From a checkpoint of a small mixture-of-experts model trained on Wikipedia.
Size: width 320, vocabulary 32000.
Below are experts of layer 5 (counted from 0) of a mixture-of-experts language model. Rows are named router (the router's row for the expert), gate (a neuron's input weights, with its number), up (a neuron's input weights, with its number) and show model dimensions 256-319. Each number is 500 + 50 x the weight over its row's rms, rounded and kept within 0 to 999. Numbers have three digits each.
After each expert's rows: a language model's description of what the expert responds to. This comes from a sample of Wikipedia text that the model never trained on.

# expert 12
router:529504550474502515533508515576451462506481443562438489469549554489521427435477474444533426417533515595470528415540586446384522567505452547558416509529520447394563459425471596562492459547565512
gate0:491419565485471513561469413536465458524520558452491402455511542457592470492551464613457461497503565486534490455478492464544605579455499482515504442438476538443483445496442563574519542498532533
up0:598466449477520501458542596516529513400539477496486368547476512466529415522361439340563492513439463514529524558540461387501412398405536421495481545459507434457528586477454501466578525437524521
gate1:530509537441403587504476449498618433425442478513511454570490486382407391428528494461455515461466508426503559475536485480544451465522459526523595476482465579490513452500496466538516507575511488
up1:549519470468444513483500601417454485491548482529486510548439615494544512521503452486486525467477508501533513421540468478485538468577474456581587535493549566432479521411415608563459409575507553
Numbers in tables. Number tokens and digit continuations, mostly in pipe-delimited tables, dates, years and coordinates, such as 10, 84, 1170, .57.

# expert 46
router:493483538485459517529319516515518471565488525480512366458500522384450530533374481370491467509477537527517475563505528483519432481524531420539487505484551480449442478496557555524541514514551537
gate0:525405559498475532459413490523625486496504555457472502477461542418545561572440405422496553490522494462555500552438580507568470534501511457529413545559489405427525583444476481467481521448524515
up0:517480557462551493473487506494591465532517557518506377467454503487485454516520511448448413449465607486531551523543523539488440618428526460540517466448562574497483490518528407529530527521549469
gate1:612434448538547550487420377476505474493440584502410532497534462500448448477501531506520510503500519512568559488481546476560518597504505559496461461472535481554507484470545455544569404503494496
up1:404453432510530532524577538521487445575417423554512558414515530482433524589442498539433499532514375478503473526459553516496532547508538535485556495463487459563561565509466611663508476555376489
Personal surnames. Surnames and final name pieces after a given name, such as Smith, Jones, Richter, Putin, -sson, -berg, -ville.

# expert 18
router:489542398541522420501465489490538490481538564517422444517465603525529554460491504555451602522547514533504534485530542463525482562533455417511420394478482472524563518528581523477483424619540430
gate0:470476395458575513475614479442472402466503565557422516512459503510506433431454450577553560578519414550498498509539433568517459550588424551500535514495458509502582448537493451493550480523506499
up0:497486472522385503472536445547489341509469504491506532510493443503582454456493515564508516523482375513493505509487462545454566554439513566548506461542522471435545511552543519481532589536440470
gate1:503468514622517442470490485538535413466453476494442474528552455414518493417564397564494510436468578554443661456564516457555455395499554519516439482473525535583480439499600489488515530412494441
up1:461526491524581468496502443551563572478456466473564512466523510453484533431492484439434434467405504490506548546448415364560515459467474493525445477465524598471484531577535460436460585505445541
Common nouns closing phrases. Common nouns ending a noun phrase after the, a or his, often season, team, album, film, school, years.

# expert 24
router:529452381491448465612506525522417491525545464464521387532539511516508453539477528508564464406503549468519525498521517467497436542492546532508533519461526551521418506457536481534613472533577469
gate0:582505498513527505526431579484423465478445545462532462462501477405486487506477476493508458589535550532540428537535511558467512478468481558454476487457500504473438489527466372544590483529546494
up0:500525418458409445514488430517522521455501513507487545417552388446472441476468593504504528499444421421468469636480452534563487520515523638490503382445527434499536452599539455479451342523436423
gate1:479500477482506411452489519530441576523450500443560466435389574413463501505471542645495516431537526443499489469497557526580404461564491518521525558484603516518528448525604548472484464556503478
up1:487566489527545504511521490472412511457539458594503564431535442522465574518572561463534495516413506561506448482520605461499603524504508503487499542585421386541545484505461569508449523448375613
Given names, title colons. Given names starting a person's name in cast lists and tables, like John, William, Brian, plus colons and hyphens inside titles.

# expert 32
router:417461539487526488533535534541437477506436462549446487518482579498526500469498528474476450422505509519516517405502559516424425615496488548559435598484435488475527465443551505563488510610525484
gate0:543554442498523543480510558473473471515512526448454517481496461479443453470495431597567538500599489445479590547495449484552529518455455514469582506534489455397508498590523484561614510531409471
up0:492581575548456577450526540524442537484530534415485534555482465431477500566456543481486491426492478506498504555553448566527481514485514559537528475518448553481503481518449401562541507529483527
gate1:467533579467520421433501599548478387520443470540443525541463473528419568547489466587450511503523490519445504396596506556655504511547495554492546484520566548418518608537581490450587521498507543
up1:511502503439464579502548451551425567525523493489473512543508544435507429556541533494582467548464479520422511538541491492462508487472501508544564445573543638473571565528494554485468587494493531
Numerals in data. Standalone numbers in tables, lists, scores, statistics and dates, such as 1, 2, 20, 1931, 73.

# expert 9
router:446448507464432536563564433573507398568549518535544468494487464518554466452467523554394523487465517551517600565470459521412465460485589515523515481524490488467468498477535489584523520483519480
gate0:391453565444518572457457558509453420459542463574575514478587481480546512483450449494506602536508508422569521460547507421517463482535599491486525551565392567421445472545489556445553487494571513
up0:519507437437486608436494536503528465522535458539587535518575517469469506521509523494566526443521502440453458505492444492557582560519565490503496531400567522454522471481492542394526524508504565
gate1:572474469481461534585606494545374474534588501397495451497507457549593514481426576482530537605560529496437507578453419444566379573395460514476562549478407479453523452504445467408504533577399499
up1:448458541604502576488588468486456445471509432597473462581489521482574467425499491532496538483392567475496547497533459450539435578454488417498489539468483481488527518450567539547453491525474473
Verbs after copulas. Words right after was/is/were/are, such as not, been, be, only, possibly, and auxiliaries like would, can, may, became.

# expert 40
router:430463552592443427532456499614468495498516526458394502439521533385536482517439531502549526515404555609566459475534490428441489534519385457485565527541469503448557457436575487447495484528478522
gate0:479473465485503525606431400444562556527456479505571490517520485450451295411491460505531432508498491483498528548484538520529454523482495457565597565576391495516440502380475444542443479471513544
up0:473550483582509560545450519454517520549482540593532407571438542517497612408448489476459593550521465581508445441543498471477498448478499401484491630508524470448552501463528446452416599473521526
gate1:482432533517527524449505489599469457455511513420475604512588510497446468463381479470534560541458551506524491595480534504465555604534601605464540422519456540541414499492492498557447580572530592
up1:544517530531370456512536513413513471475536515539483527516482577473545523510561515611492504431458516570546542403541523481415494514438491446493511553433451461527421469518440451569468496503455487
Headings and table row starts. Article title = markers after blank lines, section ==, row-opening pipes in tables, and colons in infobox stat lines.

# expert 17
router:561511467467466546555506501560518507468471570398408463431543601479491497498471501549511567407458462566546441466506584486476466533586612591559417491523470442473489512482533499403529502611590376
gate0:462541501502411503606546420579472551454520515466512547404481597573513486490471466566513535510529463457527551446486504477503573458565471464554491567475395437601576532491496545414481521493507521
up0:509530523469542459454486521489534486325608440535535444577500518489595440511485486440435487487502499527543449457426510496520463492467530478627468386374534491522523520460510558500576582466504565
gate1:614462551541470561482498420450456514477553542486515533529388600448543388537487428429512609492544462643519509498544465424488547450479551559573435487549532536629483496559468545467515583489579406
up1:461426566485508420443469438520413517528460566506527575593655449493540583524527490513575514486552455495569520490471431574443523512471570513534508477482530463533463409561479551507481517436543403
Agent and relation prepositions. Prepositions after participles or nouns introducing agents and relations, especially by, with, as, under, between, e.g. novels by, traded by.

# expert 30
router:519475472479447431514422516473483334502576534428569388437542522472412572542479549459462496517393571488615504472538492437488506497497531482532536470566494516470505473488512626551487466468507514
gate0:531401470507538525518480460497550600534540478516529552499536602517434453526536443509377494514575590557483505518527469475473432495514452463439503485574477390458453517513458457520512376470656556
up0:442452489504458506557415488533469450498575562449546462442505536449467421534408484426505501508473517570572481434451446471577479465494514439536502457600536461474478482383593485438482489419492552
gate1:523561537500446481534471489555484461499467547432484416476593574535513415447438558483505366479509618478525475368499463523503565454439516520454468552520457444522505486476514488440548555468457523
up1:519548489563523468467502678577534496469517467616499495557483591500496550499554524358549542453473465442576498500450489511458474467464558434516519547519553488449468516518443577471530391485507438
Proper-name word pieces. Word pieces inside foreign personal and place names, plus country names: Isamba-rd, Serafim-ovich, Réun-ion, France, Japan.

# expert 45
router:517396551538414476565466530543479464479488544493568449456498501415478528470511480504515582393547497583567536442515532473493491555524493494521505569418471500453508491449500526549463534533448409
gate0:429560595463486496479412649512556512441461549572587432521473567469414473482538613552518430479525527481463466559551487501479520559584572461479523484610502517441553486448575445511473522489475617
up0:491546447435554569525478538507534528509520557455449586573469516606406495394515436613573452500598476549585511549444490529505536565515543483507558449477541448518558529509497522418526439566528525
gate1:489530477447455535420438528495501486584538423483445491450523479419471572452537502462514505407542502411580445454535483513516496461556567449494520449471565583481522423504519482395491546490595469
up1:545558437629516470520531520497533499470546497586538506506462536438571482489492558466542599476559450459540464572474476494561458439520428473421539596446441437427591641475482535612503544475463574
Pipes in numeric tables. Pipe separators inside data rows of sports, election, and chart tables between numbers, plus semicolon-separated results and dashes, e.g. 28 | 2.

# expert 48
router:540476425569436472499454434523452436463523492516528503440474529483466523504496488469545499555483507518488475555542455507432471519569553507558472405581513540412551443468521442458474567518548476
gate0:476528500468503447486525441469568501430555500531599484462544514434520509418548529480509377434451510546411522541556460492442480577476531494541485436528460489501496556626441367477547495512529429
up0:529428518416542508484485452423424542479440441497494506453492470572548433478503529508537471499491557419571676487455455464528469472445574398515504458595454456518425522487470517526510491495577447
gate1:540460526552476487483598491542561481530445456541450375460508451481436529506501454514530393486542467409476452510577405509441473511575462545523501491549529493523523542545431473649482489543491487
up1:508571516547483389466514512508524351502586515563576551478506489553346597563506508533487572504558642452477533514470446504517538555575479525549516435516553456514424513484525510468581428482609505
Sports-result prepositions. Prepositions and verbs in sports career narratives, like win over, lost to, at, after, against, during.

# expert 3
router:531421502612456577488477455552491516552460523486495464396515563443512504450502441521461544421515548587497494437541566474407477558457508474546402499516471536459514480490502540565460561555533515
gate0:476433422521528526377437532523560451435482499504530444475514526516460500469541487518551526458448536445527455450533431510418476554498474529489436526444424449491546543558452555546450416539487466
up0:633488487480527440495516526591516458454524527533467566460523417505457484551513521522458464475509547593567560505536529567466534559492516503516493448557392482493468480526525473578471549391561570
gate1:511501527481523531504488450566583519592481464543502618528460579487512461591592396440588448475493558594456507493567570554422491440490537496554494500463523429594550445526550510464494544472539606
up1:471491465602494518488504558488539477517532523462517488484573434511584530518513519479473567497483622487487522450426457556600416527448551566536599556456408539403458502459491460433454536571503546
Table headers and sentence ends. Pipe separators inside table header rows (stat abbreviations, column names), plus sentence-final periods before paragraph breaks, semicolons, and section-heading == markers.

# expert 20
router:424486510481451480490497476515453494452528490441472566445533634400468552535493541567476463520489484612528547504535606490527450545579551420476439412514493533516519509488591500441452454618496427
gate0:543492461514569611517572428483555513470530500427513527472450378535524500472495521464537465523487548538532514620530530527455513424599567402576454540476513525469435547442482523506433442442510572
up0:429551524497528538516483502514576473454489463416486540458465565451603479494531506444498490490557411486551497447412492494620446567509519494552522446559529527463478506489559519474485468646532523
gate1:534457539482401469441505495523568429490494526519455560484506510531466499460524506522461498450415498506492450655504464589518468495510480539447538492517513520421469470511596517445409548499452513
up1:531405465541481500599415460461506515421531499476516572454462514545425501566482514497491457560594471480503459467533618444551543548483498483497512522486507426548485586533638483568502447518520495
Event and title nouns. Nouns naming awards, competitions, institutions, events or works, often capitalized in titles, such as Award, Championship, Committee, version, attack, votes.

# expert 19
router:528451494408495494509490539500435425590473518536513539512556484476542462476398491473514464532494520519540493603499471516548442526479553442524516586514460467440472474432582565551522467478556529
gate0:527553556528505511588629490510579415529458479514533603505465526527480520469541594490556538630576565528496549609614430421505487431482483488522450571402458434497411548524503579437620423593541476
up0:526559495462536605542453534460476490471520522390473492465549485499474536601558554542466434484391583475486427573348530582433580505608546494428504559471519464488450514467453531498546424508536492
gate1:588493491504485474580478473471523385530587543492542530436563447493454514543480550459569542574444529511474451527527382448500562474475459515492528535507508576528467554514527555578513415508580451
up1:533467434472545477458510515550557431545470471532457501540597456567566556513502541396524513569519547443464582449476456520463366439422499444516477526467523554492437549558470512380543539510580549
Commas after names. Commas, mostly right after a name or list item in lists of people and places, e.g. Jenny Bicks, American producer.

# expert 50
router:490490530479446452597405492516505488513480495510464373514586546395506469500408515381463478493384552462576471552504521452544453503494533517568500523536493526524469500353503552533499557469563485
gate0:437499550476424539500472439466490510509570499534483455584515419551482489495525457494554564540433539492503528425554397486419597465521441510546498437626473571477457469531533519506445483499487531
up0:489507474504546499515571532472513515484525561557538440537504494494498546448458505537551501491497490545516532601481488323482417560404370561478461475509522525519459539523452453461542485482572420
gate1:445509456501544455473473488492379458508369586454451501468602415373483462494510527475333414428485460486581525389552502554591509539502588468505546440519495616518487458533465443575535512523470525
up1:509447497495520571505523529498515559491485481447462532470515476477551575487399465485527537494504511421491442495499469580525557473443515498411603427535553494568496511577472450445496548450447484
Personal names. Given names, middle names and surname pieces of people, such as John, George, William, Henry, Smith, including regnal numerals like III.

# expert 27
router:464518467544492366522519471543542480480552527487491471491521603485472533484456548549530574494477497530568463404539535455496517535519559503568444459539387506512589560415527609425514494671501509
gate0:502458399515516470512515544578514470514557495526436495441532588529539460517519481522517435529489391474459501519556559494449575423469492485489588433555581474531550509547579448530402509416443469
up0:480502470486589454513460506508451479519529568441504443471479541573493475550550519490450498485428392580589533526546510576482532556554518532432503556516560473521582497510484525462459525559469531
gate1:425487424478446482549445458548534462465486460590547453496508483501599528425497426573477423507535497572431450504480435522546474408512517434584426557503479449529515460488488554405577540548598530
up1:425463501460543480467529515519574536474511510486469564420457463500450392506584498499552425464584470507540498488541499574434468452509418531614511481510604478507531500562496518417468473553471529
Plural noun endings. Plural suffixes s, es, ers, and plural nouns such as people, members, women, species, points, restaurants, after articles or numbers.

# expert 37
router:494479505536445457576396515539473473497499374502426429578530536481482508515453484421443446446387558526560485515508486523524359537585503467557603484483513470474472368546593476517562448595561484
gate0:454498488584560521501555477395573543536464430560469524544461541549520497566464392574512496462431453512534449493456408477529478513428581530518515504454473420548473603482534583460520542512502509
up0:515385465511445483567532573501423465585551435545501535478468493559471471488513440628554545479570414517525490518468582518510523566524512599429545451432547500531576502457451540578528605586468452
gate1:556567430520449466538452487533379494494485482435478430525442421582456515596511507507541425468510501519489531527402439549498454380545505498494505440529447526426508439487618521446461481539546520
up1:446527559572485395528419538596414479464425462538530589547510500617535552538463423499484441514557585519493503449474603485518605492468422523450592437538488554388474446443611491500503485493486413
Capitalized name starts. Initial capitals and first pieces of proper names and abbreviations, like St, Dr, San, F.C., in addresses and lists.